From a checkpoint of a small mixture-of-experts model trained on Wikipedia.
Size: 13 layers, width 192, vocabulary 8192, 37M parameters.
Experts: 40 experts in each of 13 layers, 112 GeGLU neurons an expert, 2 picks a token.
Training: a variant of Adam for the experts, 414M tokens.
Below are experts of layer 7 (counted from 0) of a mixture-of-experts language model. Rows are named router (the router's row for the expert), gate (a neuron's input weights, with its number), up (a neuron's input weights, with its number) and show model dimensions 0-191. Each number is 128 + 24 x the weight over its row's rms, rounded and kept within 0 to 255.
After each expert's rows: a language model's description of what the expert responds to. This comes from a sample of Wikipedia text that the model never trained on.

# expert 20
router [ 59 134 154 149 148 104 127  88 150 100 131 108 166 124 127 162 117 154 163 100 172 134 141 107 124 121 164 123 149 127  92 146  94 108 167 113 128 130 183 131 150 135  77 166 100 118 112 132 115 101 116 120 106 149 130 164  78 127 131 156 112 181 113 134 147 137 130 153 149 134 140 133 103 116 121 116 107 113 137 101 153 184 147 135 143 100 144  96 126 130 152 136  93 127 155 111 136  89 151 135 125 103  85 115 118 134 150 115 135 130 120 101  69 138 121 164 156 131 123  94 133  97 158 157 111 150 139 136 135  98 160 172 144 113 158 128 126 145 151  98 144 119 139 137 135 133 147 128 124 109  67 111 161 135 159 123 137 126 194 143 108 124  97 131 139  62 144 131 132 152 128 114 121 100 112 175 154 141 164 144 153 155 154 144 115 122 150 139 146 126  95 131]
gate2 [ 94 118 114 134 121 136 141 142 149 129 150 127 144 158 149 156 119 123 155 115 155 141 145 118 133  63 159 143 113 133 122 193 126 116 142 153  97  94 134 120 127 104 135 145  78 154 165 117  91 131 174 125 160 126 148 125  91 135  97 132 130 120  91  74 116 168  73 124 147 110 112 153 133 115 128 118 131 104 104 103 131 176 137 125 159 133 150 132 112  75 146 130 142 126 160 122 115 119 109 109 142 132 154 135 134 114  90 147 124 112 130 106  94 107 140 107 104 143 112 120 190  82 138 143 110 118 168 162 106 108 164 150 152 148 122 111  84 121 160 144 109 123 107 107 151  91 111  98 115 108 118 112 153 146 104 138 122 131 148 139 131 107 139 109 151 125 154 109  94 165 144 115 119 124 104 127 130 100 210 149  82  96 164  99 154 144 131 129 139 149 140 176]
up2 [107 169 101 134 119  90 144 142 132 164 149 146 112 101 113 146 156 112 155 145 138 138 165 126 139  67 143 131 127 118 108 155  87 122 133 170  94 113 122 139 166 116 166 167  89 103 156 161  75 143 157 123  95 133 159 136 129 135 117 158 117 114 113  62 162 153 117 119 107 140 107 166 156 126 149 135 132 102 114 114 176 154 125 146 122 129 140 145 139 141 140 161 138  96 129 118 115 142 114 121 151 139  97 152 123 106  88 159 142 119 117 109 119 119 129 110  94 154 108  98 147  91 180 126  98 117 130 142 151  89 133 135 155 101 122 135  91 110 163 143  84 152 126 125 143 131 124 118 100 157 130 104 160 138 103 130 129 188 130 110 146 111 145 126 121 145 153 131  92 171 126  94  94 127  71 126 136 147 183 159 147 167 117 119 141 156 122 139 131 108 147 167]
Description: Consonant pieces such as sh, l, d, w inside words, often in sports careers (red-sh-irted, shutouts) and transliterated names.

# expert 1
router [ 51  83 135 137 111 165  93 114 182 127  79  96 162 124 150 127 167 142 152 120 122 101 136 161 151 137  94 151 118 139  96 151 174 125 170 133 149 126 112 119  95 100 109 133 118 135  94  95 129 124 150 101 147 143 113 152 124 171 182  92 148 158 106 106 153 133  99 123 156 159 140 118 123 142 143 122 141 161 133 111 128 163  93 145 139 113 124 117 106 110 111 132 123 125 124 142 118 147 151 129 112 136 123 132 170 129 132 103 129 131 130 136 119 108  97 125 108 115 138 160 122  83 122 161 139 119 108 158 113 110 152 169 136 155 181 112 114 132 110 115 116 115 133 163 141 142 143 126 151 138 143 100 164  93 107 126 119 118  62 144 152 163 151  99 104  87 179 152  82 147 112 102 142 144 128 126 138 150 116 146 141 129 178 156 105 118 180 133 115  93 131 121]
gate3 [114  88 131 142 173 132  88 121 139 134 146 120 143 146 116 135  80 120 131 107 163 143 144 135 124 128 127 165 165 162 184 127  66 138 144  84 169 153 145 107 133 110 145 121 118 135 147 118  94 158 146 122 116 114 120 119 153 137 148 142 142  95 128  92 134 104 132 109 121 102 130 172 100 120 123 154 138 123 137 163 153 126  94 143 141 136 140 125  99  75 146 123 122 146 121 110 156 142 101  90 132 101 136 100 107 154 146  97  93 109 103 125  99 153 160 162 130  91 158 139 146 153 153 114 107 170 149 136  91 147 118 102 153 115 148 103 127 115 147 165 157  81 109 153 116  92 114 136 103  87 143 122 130 112 111 119 124 106 117 164 146  45 152 126 128  92 148 144 123 119  89 107 136 120 119 120 141 101 106 150 161 102 147  92 130 143 112 136 169 159  74 110]
up3 [110 171 141  99  95 160 153 154  80 137 120 126 153 157 109 184 112 120 121 126  87 150 154 162 141 156 145 119 166 118 117 140 141 136 159 119 121 114 151 112 123 121  84 159 121  98 154 140 148 143 173 161 124  95 131 142  84 108 142 123 141 153  93 188 131 119 122 133 140 109 134 135 115  86 111 102 102  89 117 150 155 123 107 127 135 167  99 130 124 128  90 126 155 127 140 172 144 116 160 174 116 111 130 108  99  52 114 143 144 164 169 114 145 116  98 136 112 148 143 150 132 147 105 138 148 147  98 134 125 142 105 118 150 117 148  87 148 138 148 131  94 144 158 123 122 145 129 138 111 139 107 136 155 145 117  70 121 134 147 123 126 168  82 132 146  74 107 138 119 152 155 176 134 163  79 124 106 136 119 116 107 169 105 122 146 156 113 102 128 155 132 122]
Description: Word-internal pieces like rom, isc, omet, wid inside names and words, often in tables and lists, e.g. Trombone, sometime, Indiana.

# expert 9
router [114 103 128 128 164 141 129  89 112 147 165 129 122 125 131 132  71 111 197 124 128 109 132 115 137 151 142 100 147 113 145 122 149  88 114 115 129 116 158 152 123  99 144 161 151 157 113 103 159 140 159 135 107 122  98 172  94 168 150 178 127 138 100 127  78 140 129 125 116 122 168 103 117 132 151 115 100 163 122 112 130 134 133 152 150  83 140 133 121 105 108 117 117 162 133 169 112 115  88 155  75 146 121 145 123 144 149 134 108 109 105 100 128 100 131 136 143 118 113 166 147  88 115  95 144 132 132  95 121 114 162 157 113 167 159 108 106 124 130 106  81 121 129 138 137 141 133  85 123 117 138  97 140  75 121 122 167 103 144 122 144 132 175 125 138  88 162 140 110 147 130 164 121 135 114 135 135 162 153 140 165 173 183 182 146 136 135 160  91 139  92 127]
gate2 [112 150  99 101 127 179 134 175 128 159 124 127 131 164 169 137 167 141 146  94 150  82 113  86 128 128 125 100 110 121 120 104 134 116  98 158 131 123 127 146 151 116 143 118 130 152 116 143  76 134 122 110  70 120 122 133 137  87 160 100 120 140 112 177  89 149 127 150 139  76  84 137 139 158 183 123 141 113 104 148 136 151 155 160 138 156 100  85 150 112  93 121  93 149 136 146 153 157 122 130 145 147 165  90 113 142 121 165 125 119 104 140  99 113 129 152  93 190 145 124 133  95 139 192 133 127  90 169 150 162 131 124 107 122 129 117 132 106  98 116 120 135 157 154  97 105 134 107  94 118 157 102 114 133 140 153 152 150 119 143 150 141 175 157 154 103 121 106 119 127 129 144 162 126 124 123 142 156 139 122 167 155 128 160 130 133 110  88 129 152 111 139]
up2 [118 154 110 133 143 137 135 147 142 127 139 152 129 120 159 117 168 125 183  95 173 101  95 127 128 105 105 113 111 158  99 104 132 143 110 135 107 124 108 147 130 114 152  89 123 134 135 129  99 159 117 133 104 126 136 144 139  90 162  98 120 139 161 148 137 158 157 113 108  69 139 123 177 160 147 129 108 121 111 121 113 137 149 173 160 145 115 108 147 102 111  84 126 106 160 152 151 143 138 142 106 108 146 139 122 175 128 118 138 101  82 111 122 131 126 156 101 133 110 143 185 108  96 184 119 126 123 119 132 169 138 122  99 126 131 115 140  65  99 108  81 157 205 123 127 130 145  69  92 135 120 122 106 127  85 183 152 114 126 115 161 123 129 149 127 128 132 130 114 178 115 125 121 133 136 137 141 171 116 143 137 108 167 139 122 154 147  93  89 119 132 141]
Description: Line breaks before infobox fields like Coordinates or Time zone, plus Slavic-looking pieces (v, ov, Slov, ž) and word starts like adj, gl.

# expert 14
router [165  77 140 160 176 149 149 148 145 108 163 118 143 143 111 108 160 134 135 130 152 118 164 157 138 154 128 132 139 130 143 159 124 107 154 171 106 136 171 102 102 108 131 177 121 109 140 120 158 164 120 147 129 124 106 118  83 140 105 138 111 156 118 123 132 134 145 144 133  92 102 142  92 141 148 110  78 183 119 167 133 135 112 118 153 101 138 121 115 132 141 166  91 132 156 142 181  97 143 161 137 125 140 125 128 110 149 153 153 105 119 102 157 128 134 144 140 114 186 175 166 112 141 137 192 148 132 168 149 163 132 162 118 139 145  92 105 165 104  98 121 113 103 128 128 130 134 152 147 133 163 114 158 155 160 122 151 122 133 110 111 153 117 126 178  93 170  94 139 112 186 161 165 127 127 141 115 151 117 142 112 131 126 122 151 100 161 118 124 114 117 115]
gate1 [110 154 120 149 146 132 151 154 122  96 103 100 135 116 126 138 123 116 115  66 161 124 168 124 130 127 140 123 130 140 124 160 113 107 118 126 117  70 200 153 131 131 153 136  96 112 128 107 140 141 128 152 147 116 130 115 143 183 151 131  97 121 144 100 103 113  87  89 134 135 134 122 117  93 133 175 119 132 137 105 147 113 140 117 126 144 146 120 118 142 136 130 158 135 154 145 140 176 114 115 100 134 101 116 150 139 104 117 189 150 159 135  99 126 129  97 147 115 107 172 141 126 133 163 107 149 148  90 176 139 134 129 146 129 126  93 147 111 144 126  60 147 131 106  99 104 138  79 150 111 164 126 157 114 122  83 143 130 125 120  99 106 117 139 168 130 111 135 147 124  51  69 175 123 163 125 153 125 151 108 134 163 146  90 115 128 155 135 169 121 129 103]
up1 [148 180 117 139 113 163  90 122 162 137 118  73 143 133 146 141 107  81 140 109 134 136  75  87 125 131 119  91 124  86 110 133 127 121 103 104 140 124 166 132 131 132 127 131 127 132 157 133  93 105 123 118 139 121 152 137 100 108 154 113 108 128 154 131 150 110  68 127 166 120 104 130  94 121 108 135 114 155 132 120 123  89 103 109  80 149 167  83 143 117 188 147 135 149 100  72 117 122 107 102 157 158 119 105 146 168 125 123 160 108 106 117 119 145  93  76 108 103 141 145 123 121  77 146 132 114  84  47 121 147 144 135 143 133 117 136 160  89 131 142 146 128 162 116 113  87 133 188 124  99 149 121 115 136 153 149 109 117 177 127 137 115 139 103 164 134 142 124 111 129 154 108 121 137 125 131  84 100 135 114 121 122 144 133 124 105  96 138 147 141 118 121]
Description: Abstract organizational nouns and their pieces, such as system, program, company, law, fund, project, business, plus of / of the.

# expert 3
router [145 120 129 109  86 119 138  82 153  82 140 109 139 110 175  95 114 149 103 130 144 107 135 134 123 143 126 125 129  84 135 120 104 136 121 145  96 117 177  88 116 109 109 126 134 111 149  95 102 180 167 128  98 145 133 133 103 122 132 162 127 150  95 106 131 164 111 100 151 132 139 119 114 134 120 140 132 113 171 122  93 145 136 132 147 128 144 103 140  97 161 175 116 159 129 134 122 109 167 160 125 116 155 161 169 106 170 136 124  91 101 143  75 137 138 146  85 140 123 127 132 110 136 105 147 132 120 159 127 165 133 136 145 143 166 106 129 125 146 137  76 126 130 106 140 111 147 108  77 119 161  89 159  69 140 108 142 129 171 131 124 111 181 125 113 150 133 132 142 117 188  91 158  99 136 184 141 167 164 145 150 148 105 142 154 110 142 138  98 145 118 113]
gate2 [124 163 142 123 140 134 120  91 125 104 137 164  97 101  87 144 121  78 115 115 121 160  99 120 128 132  90  79 136 127 114 131  82 115 132 144 164 126 118  93  71 125 105 144 112 103 119 146 113  94 150 128 144 152 163 138 129 127 186 135  96 147 148 137  65 142 102 127 121 148  83 115 155 129 132 109 104 119 106 144 125 162 154 153 121 116 120 121 125 168  76 155 139 135 139 100 136 155 109 144 111 178 123 140 121  99 158  98  82 115 106 121 102 152 148 129 101 106 114 147 102 148 171 118  87 172  91 140 114 143 111 115  80 140 120 125 125 144 168 149 124 120 133 132 127 115 163 105 148 121 145 137 137 111 123 106  80 122  94 134 114 118 173  98 155 118  94 141 138 130 145 158 150 153 151 124 156 175 141 144 100 155 113 126  94 106  94  96  83 120 129 109]
up2 [ 85 129 149 125 100 161 128 118 127  99 149 138 105 135 132 111 115 122 137 112 166  98  94 111  92 134 102 109 138 107 132 146 155 150 145 130 144 131 112 165 125 172 117 102 109 131 115 128 147 140 168  93 147 187 110 154  83 143 148 131 132 100 130 132 116  82 173 117  80 172 121 147 153 190 124 150 109 127  98 125 133  97  96 163 120 169 117 157 172 118 172 188 169 125 154 127  89 140 129 110 141 128 151 137 147 107 126 137 123 147 104 119 147 102 152 144 105 128 166 126 114 111 145 134 164 147 113 132 132 119 112 117 115 111 138  95 132 170 147 143 153 115 115 160 153 158 125 122 101 109 158 123 107 145 116 106 130  98  47 123 118 125 173 122 181 130 121 155 159  94 108 140  99 133 159 108 108 120 113 123 120 132 133 108 118 135 166 172 114 105 135 101]
Description: Line breaks, dashes and slashes in infobox lists, taxonomy entries, coordinates and ranges (1992–96, °W), plus words like railway, develop, pay.

# expert 17
router [ 57 126 122  98 144 111 109 112 121 118 146 108 109 149 132 123  99 131 127 133 171 137 110  68 163 169 121 171  94 119 155 129 122 149 135 131  83 116 147 115 150 113 134 174 146 174 142  93 108 110 166 121  82  99 133 144 105 124 104 138 176 112 132 107 111 155 158 108 145 138 128 111 125  97 118 129 103 151 149 114 125 107 115  81 161 131 151 108  98 135 120 142 111 112 130 104 129 121 140 133 150 148 104 161 116 102 120 159 134 104 149 129  97 105 124 116  77 163 127 106 134 141 129 133 121 158 106 140 135 117 119 178 123 147 163 115 140 125 178  77 121 194 138 111 110 107 153 115 136 109 149  78 133 148 147 165 139 128 123 119 128 146 176 112 146 121 138 104 150 130 164 134 151 123  73 142 148 141 156 156 147 170 150 118 136 128 128  79 126 121 129  70]
gate2 [119  80  91 133  93 136 109 109  86 122 124  88 102 142 123 134 115 109 127 119 153 153 153 109 109 166 152 130 125  83 133 158 114 124 138 140 144 100  72 105 149 111 140 118 120 129 114 112 125 113 144 130 130 106 129 146  91 130 100 152 188 120 128 157 117 152 107 153 175 167 100 126  92 116 145 131 130 152 110 175 111 134 129 127 114 142 100  95 133 129 108 163 166 130 106  67 143 101 153 131 104  92 129 104 130 141  89 164 124  98 146 129  92 140 160 116  96 102 154 154 150 138 127  83 138 117 114 180  99 123 157 108 122 111 121 119 174 110 139 156 120 168 168 119 134  91 145 123 110 130 143 129 130 144 146 120  96 142 110 101 124 138 114 132 131  95 164 140 123  93  98  96  90  91 143 155 135 163 128 162 109 149 143 131  89  75 103 121 161 141 171 148]
up2 [156 118 172 134 158  92 131 101 128  94  85  95 130 130 142 117 136 171 136 127 117 122  91 166 141 119 153 145 137 118 156 106 130 177 107 146 167 143 149 153 128 140 119 120 133 146 102 129 114 149 137 180 105 136 127 121 182  93 166  98 130 134 148 118 123 117 110 176 156 114 138 147 134 158 133 127  92 121 179 133  90 129 153 130 121 138 107 137 140 123 118 104 132 162 118 169  54 142  96 103 150 169  72 135 144 107 115 136 129 173 172  96 121 105 119 150 133 144 134 135 110  94  90 144 143 150  94 128 140 130 127 139 147 129 122  93 101 129 182 131 125 134 137 144 108 101 129 100 117  98 101 127 129 115 149 153  87 110  93 123 105 137 106 149  96 143 112 107 176 146 113 108 142 134 156  98 154 139 139 140  98 168 126 150  96 159  74 114 134 152 114 102]
Description: Word stems ending just before suffixes like -ation or -ate, e.g. particip, associ, investig, indic, and the i in appreciation.

# expert 22
router [126 110 126 131 150 136 108 144 130 114 144 105 113 153 170 120 109 131 166 123 167 117 144 166 110 120 140 135 142 109  94 120 134 118 136 110 140 131 142 113 122 125 126 161 108 140 129 105 120 138 152 115 105 146 122 157 116 148 173 127 146 149 156 122 118 168  82 122 159  89 132 115 108 149 155 107 109 181 135 111 110 157  90 167 141 122 152 102 100 104 125 144  66 117 148 127 112 135 120 132 134 114 158 119 153 118 171 139 130  95 168 106 127 174  99 123 122  75 165 169 163 120 132 126 162 124  99 162 108 148 167 154 143  92 144 122 108 120 127 148 109 151 142 131 139  86 179  90 151 113 145 100 121 142 123 134 188 115 159 141 114 127 191 104 125  95 151 102  92  97 181 158 122 118 132 162 111 133 139 182 146 116 133 146 155 104 146  83 115 149 106 134]
gate2 [133 139 166 136 134 103 137  92 106 160 161 127 126 165 111 170 162 127 157  92 140 159 107 117 126 139 110 143 142 161 138 127  96 140 154 132 163  39 122 136 167 120 128 121 107 174  97 115 121 163 158 173 121 132  93 172 166 112 143 124  93 136 133 115 128 143 131 109 189 119 143 119 132 119 132 147 184 136  94 131 129 123 122 149 118 124 113 138 132 112 182 107  99 135 110 130 155 137 149  88 110 133 110 141  92 115 120 109 134 153 146  99  99 154 103 180 111 136 122  97 115 136 145 149 125  86 140 121 147  69  97 156 163 126 136 108  87 102 160 129  87  96 135 153 146 141 169 154 128 153 121 122 128 118 135 126 161 124 149 147 153 133 164 133 168 106 109 126 123 112 128 126 145 110  77 124 151 114 135 135  96 131 147 109 143 159 144  90  92 131 112 122]
up2 [166 121 131 163 134 175 165 155 104 103 134 144 146 100 131 125 114 104 124 140 125 147 128 161 145 143 128 131 107 117 151 122 135  71 126  86 136 175 166 122 111 143 130 143 109 135 164 148 148 126 116 111 168 141 164  60 137 148 131 139 127 138 107 143 121 126 170 134  85 126 150 142 168 104 115 130 133 117 136  60 120 122 148 122 151 115 163 144 133 131  95 124 129 116 183 121 144 127 132 147 165 157 139 129 160 105  99 101 133 122  72 161  94 122 149  83 121 106 115 127 130 123 132  64 180 142  96 143 175 155 154 134  86 108 107 119 141 155 112 119 150 101  96 136 149 146  91  81 160 144 121 155 131 132 129 122 121 140  99 115  73 113 100 123 137 140 125 127 140 148 147 107 104 155 124 143 110 131 100 137 104 156 156  81 146 112 119 158 128 112 165 115]
Description: Middle and end pieces of technical, biological and medical words, such as tox, ney, ium, or, and material nouns like water, stone, wood.

# expert 16
router [145 117 124 127 139  46 147 130 169 105 168  93 127 114 151 140 107 118 159 133 113 118  98  98 122 149 162 124 120  84 148 169 147 104 138 166 139 136 138 125 125  95 168 148 128 183 157  99 111 123 152 120 110 121  81 145 118 166 150 141 127 190 112 119 129 152 125 169 160 124 111 147 124  91 122 159 129 112 132 134 106 149 137 106 143 100 163  99 136  73 145 166 130 155 134  97 163 141 157 135 137  97 117 154 137  99 158 175 118 133 144 117 116 113 152 128 112 133 162 129 122  88 157 144 141 134 104 118 120 123 129 156 115 127 196 102 129 122 137 122 102 137 123 115 156 113 163 113 120 138 111 158 147 141 166 117 136 114 127 111  73 120 137 124 160 111 142 205  85 137 140 122 137 129 139 100 118 120 106 103 117 150 137 143 187 114 137 132 146 140 130 105]
gate2 [127  82 103  89 137 140  92 159 135 142 131 142 126 143 115 159 156 158 132 157 102 128 130 125 134 125 143 110 118 111 142 121  78 133 105 137 129 114 163 109  91 123  96 189 122 101 148 134 117 132 117 126 114 162 147 157 106 157 119 150 112  93 126 164 165 127 143 150 135 159 138 103 126 139 142 121 132 129 121 132 144 190 101 132 134  74 140 116 115 135 151 175 134 138 129 146 148 100 128 140 128 135  92 104 136 110 116 141 149 145 146  89  73  77 125 125 122 130 142 126  77 101 101 109 162 132 157 132 128 141 130 158 146 167 110  96 114  86 120 147 119 110 152 160 109 142 142 130 186 159 150  90 153 124 129 136 117 103 123 134 129  75 108 185 144 125 114 140  98 131 168  95 137  93 123 157  65 179 126 139 157 131  89 174 155 140 136 106 137 115 141 138]
up2 [141 135  94  93 142 153 108 136 111 109 122 100 109 118 118 179 161 133 111 144 107 130 139 123 122 178 154 137  76  95 128 156  92 113 105 118 129 103 147 136 127  96 100 119 137 128 127 145 134 145 100 135 133 126 149 140 143 127 144 124 133  89  95 177 167 105 159 118  90 186 153 168 167 149 102 126 124 124 158 103 112 173 102 118 145  87 163 173 137 138 160 174 157 132 136 117 129 124 115 135 117 108 102 130 103 108 104 144 145 137 147  93 107 107 112 135 155 153 193  87  99 132 138 105 157 172 139 146 125 114 174 148  93 129 113 139 124 100 116 162 128 103 142 125  93 110 136 143 128 150 145 111 159 155 142 124 121  92 138 137 100 100  83 158 149 159 108 109 116 153 155 102 115  96 157 117  56 145 130 142 130 125 156 164 147 132 112 121 106 133 149 120]
Description: Starting pieces like dist, co, cont, ret, and Thai, Devanagari or Cyrillic bytes, also numbers inside table rows and coordinates.

# expert 38
router [149 115 137 120 143 171 108 117 167 149 153 100 147 105 147 163 114 147 104  91 140 125 126 106 165 138 128 139 147  83 173 120 114 121 119 124 121 121 134 103 110 142 113 166 140 137 140  98 156 137 146 103 133 100 110 141 142 159 118 149 148 171 150  95 109 109 112 137 165 114 140 136  97 120 146 137 150 100 126 138  99 119 134 127 156  82  98 130 135 131 107 136 107 155 143 132 124 158 130 130 141 141 134 140 146 126 150 162 141 142 128 133 127  91  95 159 122 136 127 140 121  72  79 131 154  96 113 125 116 129 137 189 117 137 177 126 159 169 139  90 122 114 173 127 137  93 104 161 132 124 177  89 171  99  93  98 143  86 164 145 137 125 178 163 153 123 176 114  87 157 153 133 146 131 123 159 102 151 162 115 174 110 133 150 146  84 144 165  98 146 111  94]
gate2 [147 110 147 118 123 155 149 130 130  92 110 159 115 142 131 145 172 113 139 126 146 139 126 117 122 165 152 134 201 119 124 133 152 185 133 112 143 134 172 173 138 126 152 112 143 140 123 110 136 108 179 165 109 110 111 183  91 139 118 109  91 188 142 129 117 141 107 125 128 137 127 110 111 148 155 152  93 141  82 147 109 156  91 128 109 127 141 152  70 109 126 163 125 139 110 112 156 149 122 141 179 137  94  96  78 109 153 186 146 134 125 109 152 131 134  96 150 114 134 137 154  96 103 156 133 148 148  85 163 155  78 165 105 132 144  90 144 149 111 125 154  94 144 160 135 139 124 161 131 133 131 133 124 113 120 163 105 124 165 141 118 156 109 104  81 103 152 137 136 130 166 152 109 103 112 114 132 115  96 137 148 140 137 157 132 102 141 117 151 148 125 119]
up2 [155  92 147 155 148 154 122 119 166  95 115 157 171 125 103 129 137  77 167 137 169 142  94 120 157  71 156 137 138 143 125  99 132 178 168 125 192 120 130 130 155 156 123 113 143 117 100 106 175  97 136 150 120 134 102 147 103 133  98 123 109 163 136 138 114 108 109 122 111 138 122 131 138 113 138 205 121 121  98 135 129 137 131 133 110 102 135 132  72 114 141 130 149 115  91 115 126 103 104 128 130 122 141  91  91 150 131 165 162 128 169  83 174 156  98 112 147 172 141  94 135 131 144 120 133 123 133 105 143 109 105 108 137 118 143 122 124 149  91 130 157 126 125 151 116 139 121 133 141 132 137 155 151  88 105 138  89 117 141 147 109  96 152 170  83 112 128 143 133 113 105  84 128  92 142 109 126 104  56 149 140 133  95 135 124 112 131  95 144 135 128 136]
Description: First pieces of month abbreviations, place names and given names in dated tables, such as Jun, Jul, Mal, Bud, plus date commas and days.

# expert 21
router [ 85 146 144 149 127 113 102  97 136 117 145 108 129 148 179 135 149 133 165 155 118  88 115 136 115 144 153 130  99 126 139 145  90 107 111 158 116 128 128 105 128 152 121 165 146 138 159 139 134 155 142 112 137 145 120 135 122 130 147 161 128 161  64 100 123 117 126 128 171 117 117 105  84 123 118 157 171 161 155 155 120 124 115 102 188  98 142 115 114 100 128 117 101 144  89 156 128 114  86 132 137 139 126 150 120 105 160 144 132 126 129 135 109 134  96 127 166 134 122 131 175 135 153 157 186 114  90 151 127 132 178 191 144 123 177 118 113 154 136  78 122 113 147  97  86  84 150 109 129 118 159 112 147 110 134  79 159 106 143  96 127 101 142 155 133 115 114 150 129 127  99 151 121 128 148 124 134 170 131 142 107 101 149 134 172 122 185 140 119 147 109 165]
gate2 [115 135 180 179 155 123 157  98  97 113 154 157 128 123 150 118 139 201 126 110 114 147 110 155 141 150 150 117  89 114 139 125 112 134 155 150 146 115 166 151 111 116  92 160 121 134 138 134 130 170 133 136 112 117 151 132 153 139 137 129 157 122 115 122 102 107 134 137 122 139 136 175  85 153 127 131 125 135 146 173 155 122 121 111 124 120 144 152 138 158 122 147 125  99 139 143 170  76 115 162 133  84 152 120 103  84 151 140  95 125 112 120 127 138 135 103 137 145 104 167 119 115 168 174 123 206 138 114 122 111 146 153  98 140 167 121 136 128 190 173 104  78  99 120 128 142 193 110 111 131 117  96 112 135 108 171 140 140 123 114 158 100 111  87 153 134 135 113 134 128 109 132 120 161 162 139 151 125 135 123  77 144 112 128 161 121 130 155 117 120  99 138]
up2 [142 151 138 118 155 105 152 104 108 142 137 144 131 143 172 166 105 125 147 124 176 161 114 122 136 133 116 136 112  77 109 143 137 152 162 110 118 145 107 168 100 127 133 196  96 113 134 127 145 177 123 136 160  95 145 126 157 162 170 178 137 132 112 140 139  97 134  85 148 172 127  96 159 120 137 130 144 179 163 101 109 145 112  76 153 117  94 145 143 142 166 170 118 106  97 123  93 125 114 148 111 119 115 172 135 111  94 135  98 127 104 110 123 119  97 167 157 138 129 111 139 116 146 129 142 168  95 151 187 123 112 120 103 111 151 114 142 121 129 128 104 121 138 141 113 154 188 152  99 127 147  87 115 126 142 148 166  98 166 110 132 122 102 154  89 129 121  92 112 142 167 144 110 142 160 128 141 126 151 151 107 110 131 143 120 107 155 147 110 137 150 136]
Description: Sentence- or line-initial prepositions In, On, At, the InChI identifier in chemistry lists, and LaTeX commands like \text in math formulas.

# expert 23
router [118 107 126 103  81 152  99 108 119 123 117 134 139 153 125 102  71 142 155 102 180 154 141 129 122  93 122 143 120 109 147 158 127 127 155 151 139 100 105  86  88 123 121 173 118 156 130 130  50 169 151 161 151 128 148 122  92 156 187 127 159 181 175 164  99 145 111 110 150 143 129 138 131  89 167  88 110 169 132 157 109 129 120 161 141 125 154 148 160 119  93 133  93  97 160 128 149 126 138 139 103 117 149 133 144  83 138 147  91 114 167 112 145 120 108 162 131 123 159 149 140  95 132 114 126 141 160 121 125 131 124 168 139 127 156 135  96 127 137 166 113 129 151 150 144 130 113 143 140 137 139 114 154  85 123 111 140 118 145 154  96 133 139 125 135 100 135 162 143 141 134 117 154  76 115 145 108 141 164 150 102 134 154 106 135 120 157 124 123 123  78 150]
gate1 [116 104  89 129 134  83 127 136 131 117 109 136 118 120  97 127 125 108 115  98 141 106 129 131 124 130 140 145 112 134 110 122 124 109 177 138 114 117 145 130  79 137 132 164 160 129 151 154 141  89 173  95 125 142 132  97 116 121 137 122 153 117 120 116  82 143 113 116 116 164 142 147 125 118 128 153 141 143  98 122 134 137 116 126 151 100 124 132 177  71 120 125  79  91 110  96 128 150 115 133 133 113  95 150  76 111 141 156  87 180 109  70 114 109 127  94 160 173 121 182  88 130 130  93 131 158 160 193 127  99 133 106 109  90 126 156 144 111 116 121  86 136 102  70 121 138 112 108  66 162 154 122 135 123 106 133 120 121 112 136 161 125 161 118 111 110 134 122 106 147 111 103  78 113 171 137 115 147 163 114 130 159 125 118 145 120  95 152 160 130 103 142]
up1 [139 126 136 106 141 126 109 156 142 125 110 165 152 130 123  87 171  99 141 185 124  97 143 169 102  97 133 144 105 139 126 131 153 176 154 119  89 124 148  98 180  85 135 110 138 134 118 116 121 172 140 166 116 140 101 107 123 131 153 123 157 100 154 130 105 127 139 129 168 116 128 118 152 121 162 132 126 143 121 108 100 141 130 190 119 145 146 135 124  47 129 122 104 102 126 155 155 103 159 109  98 122 176 124 118 151 149 125 104 137 122 111 138 148  96 131 171 120 142  98 150  97 134 146 160 152 139  93 137 122 149 122 116 134 144 157 111 102  88 136 153 138 154 101 115  81 110  88 144  75 124 153 172 159 126 128  76 115 114 120 161 131 127 122 100 125 145 105 152 109 111 165 109 120  87 104 118 158 133 161 156  84  95 106 109 142 123 121 117 131 144 146]
Description: Everyday nouns after "the" or "a" in set phrases, such as ground, top, point, way, day, half, right, section.

# expert 35
router [127 118 111  98 165 101 103 111 140 105 149 117 120 169 110 146 134 146 151 113 147 136 125 163 125 162  99  91 161 106 124 133 155 128 142 118 114 113 150 135 128 128 141 162  99 148 169 128 128 127 143 132 147 126 117 146  88 164 123 134 161 117 122 152 133 126 116 139 151 137 104  93 117 144 176 135 160 117 204 138 140 106 150 136 144 127 182  69 116 121 151 139 107 137 149 130 192 104  87 151 128 133 126 132 143 110 114 120 140 132 148  97  74 129 108  90  94 109 159 140 130 109 137 119 156 115 110 141 100 152 143 115 119 101 156 102  88 167 117 114 113 150 116 148 145 114 138 153 135  95 133  78 198  98 126  95 129 117 143 130 146 116 162 119 149 119 138 169  92 132 138 140 156  69 111 149 127 107 160 129 156 153 174 130 181 111 131 110  87 146 106 133]
gate2 [ 94 133 104 116 122 130 105 136 154 138 136  92 120 124 144 110 146 125 156 161 103 130 131 147 138 149  92 137 101 106 154  62 117  73 115 132  99 143 124 132 111  71  94 149 146 110 135 144 154  97 118 160 129 143 159 128 147 127 170 141 159 134 131 134 153 112 108 110 139 124 118 170 122  88 132 159 128 132 142 160 138 128 173  80 162 171 104  97 116 161 109 127 122 136 134 102 141 111 130 169 106 155  96 111  69 167 141 142 138 116 131 107  82 131 120 119 122 148 127 150 126 126  96 136 138 137  81  98 139 126 127 109 112  99 106 131 177 115  60 157 130 124 115 179 112 119  98 107 135 125 170 120 125 146  95 143 153 106 144 134 121 138 154  68 139  87 119 151 123 148 161 145  80  87  94 124 142 147 147 104 136  95 124 145 127 145 164 121 112 147 145 138]
up2 [160 141 170 177 145 138 164 148  91 135 138 134 124 108 156 142 114 104 118 116 118 115 153 116 117 132 144 126 111 110 100 146 134 166 113 141 142 137  95 141 161 133 165 125 139 137 116  77 147 152 172 104 104 139 105  90 100 127 133 146 100 149 113 145 173 128 116 128  91 115 139 100 159 149  89 121 131 144  97  75 124 118 112 195 127 114 157 136 155 111 158 138 147  85 141 136  92 140 127 110 151  83 132 143 134 169 125 148 126  88 157 160 170 103 143 165 129 120 142 133 108 157 155 104 136 109 180 137 128 104 107 126 122 187 128 125  91 152 168 132 129 107 117 130 135 127 140 134 124 117 153 125 113 143 142 133 102 117  67  75 137 130 132 171 144 111 154 113 135 171 102 117 148 153 154 129  99 157  95 157  99 125 118 108 145  97 172 109 159 132  98 111]
Description: Coordinating words linking list items or clauses, such as and, or, , and, but, , which, who, often after plural nouns.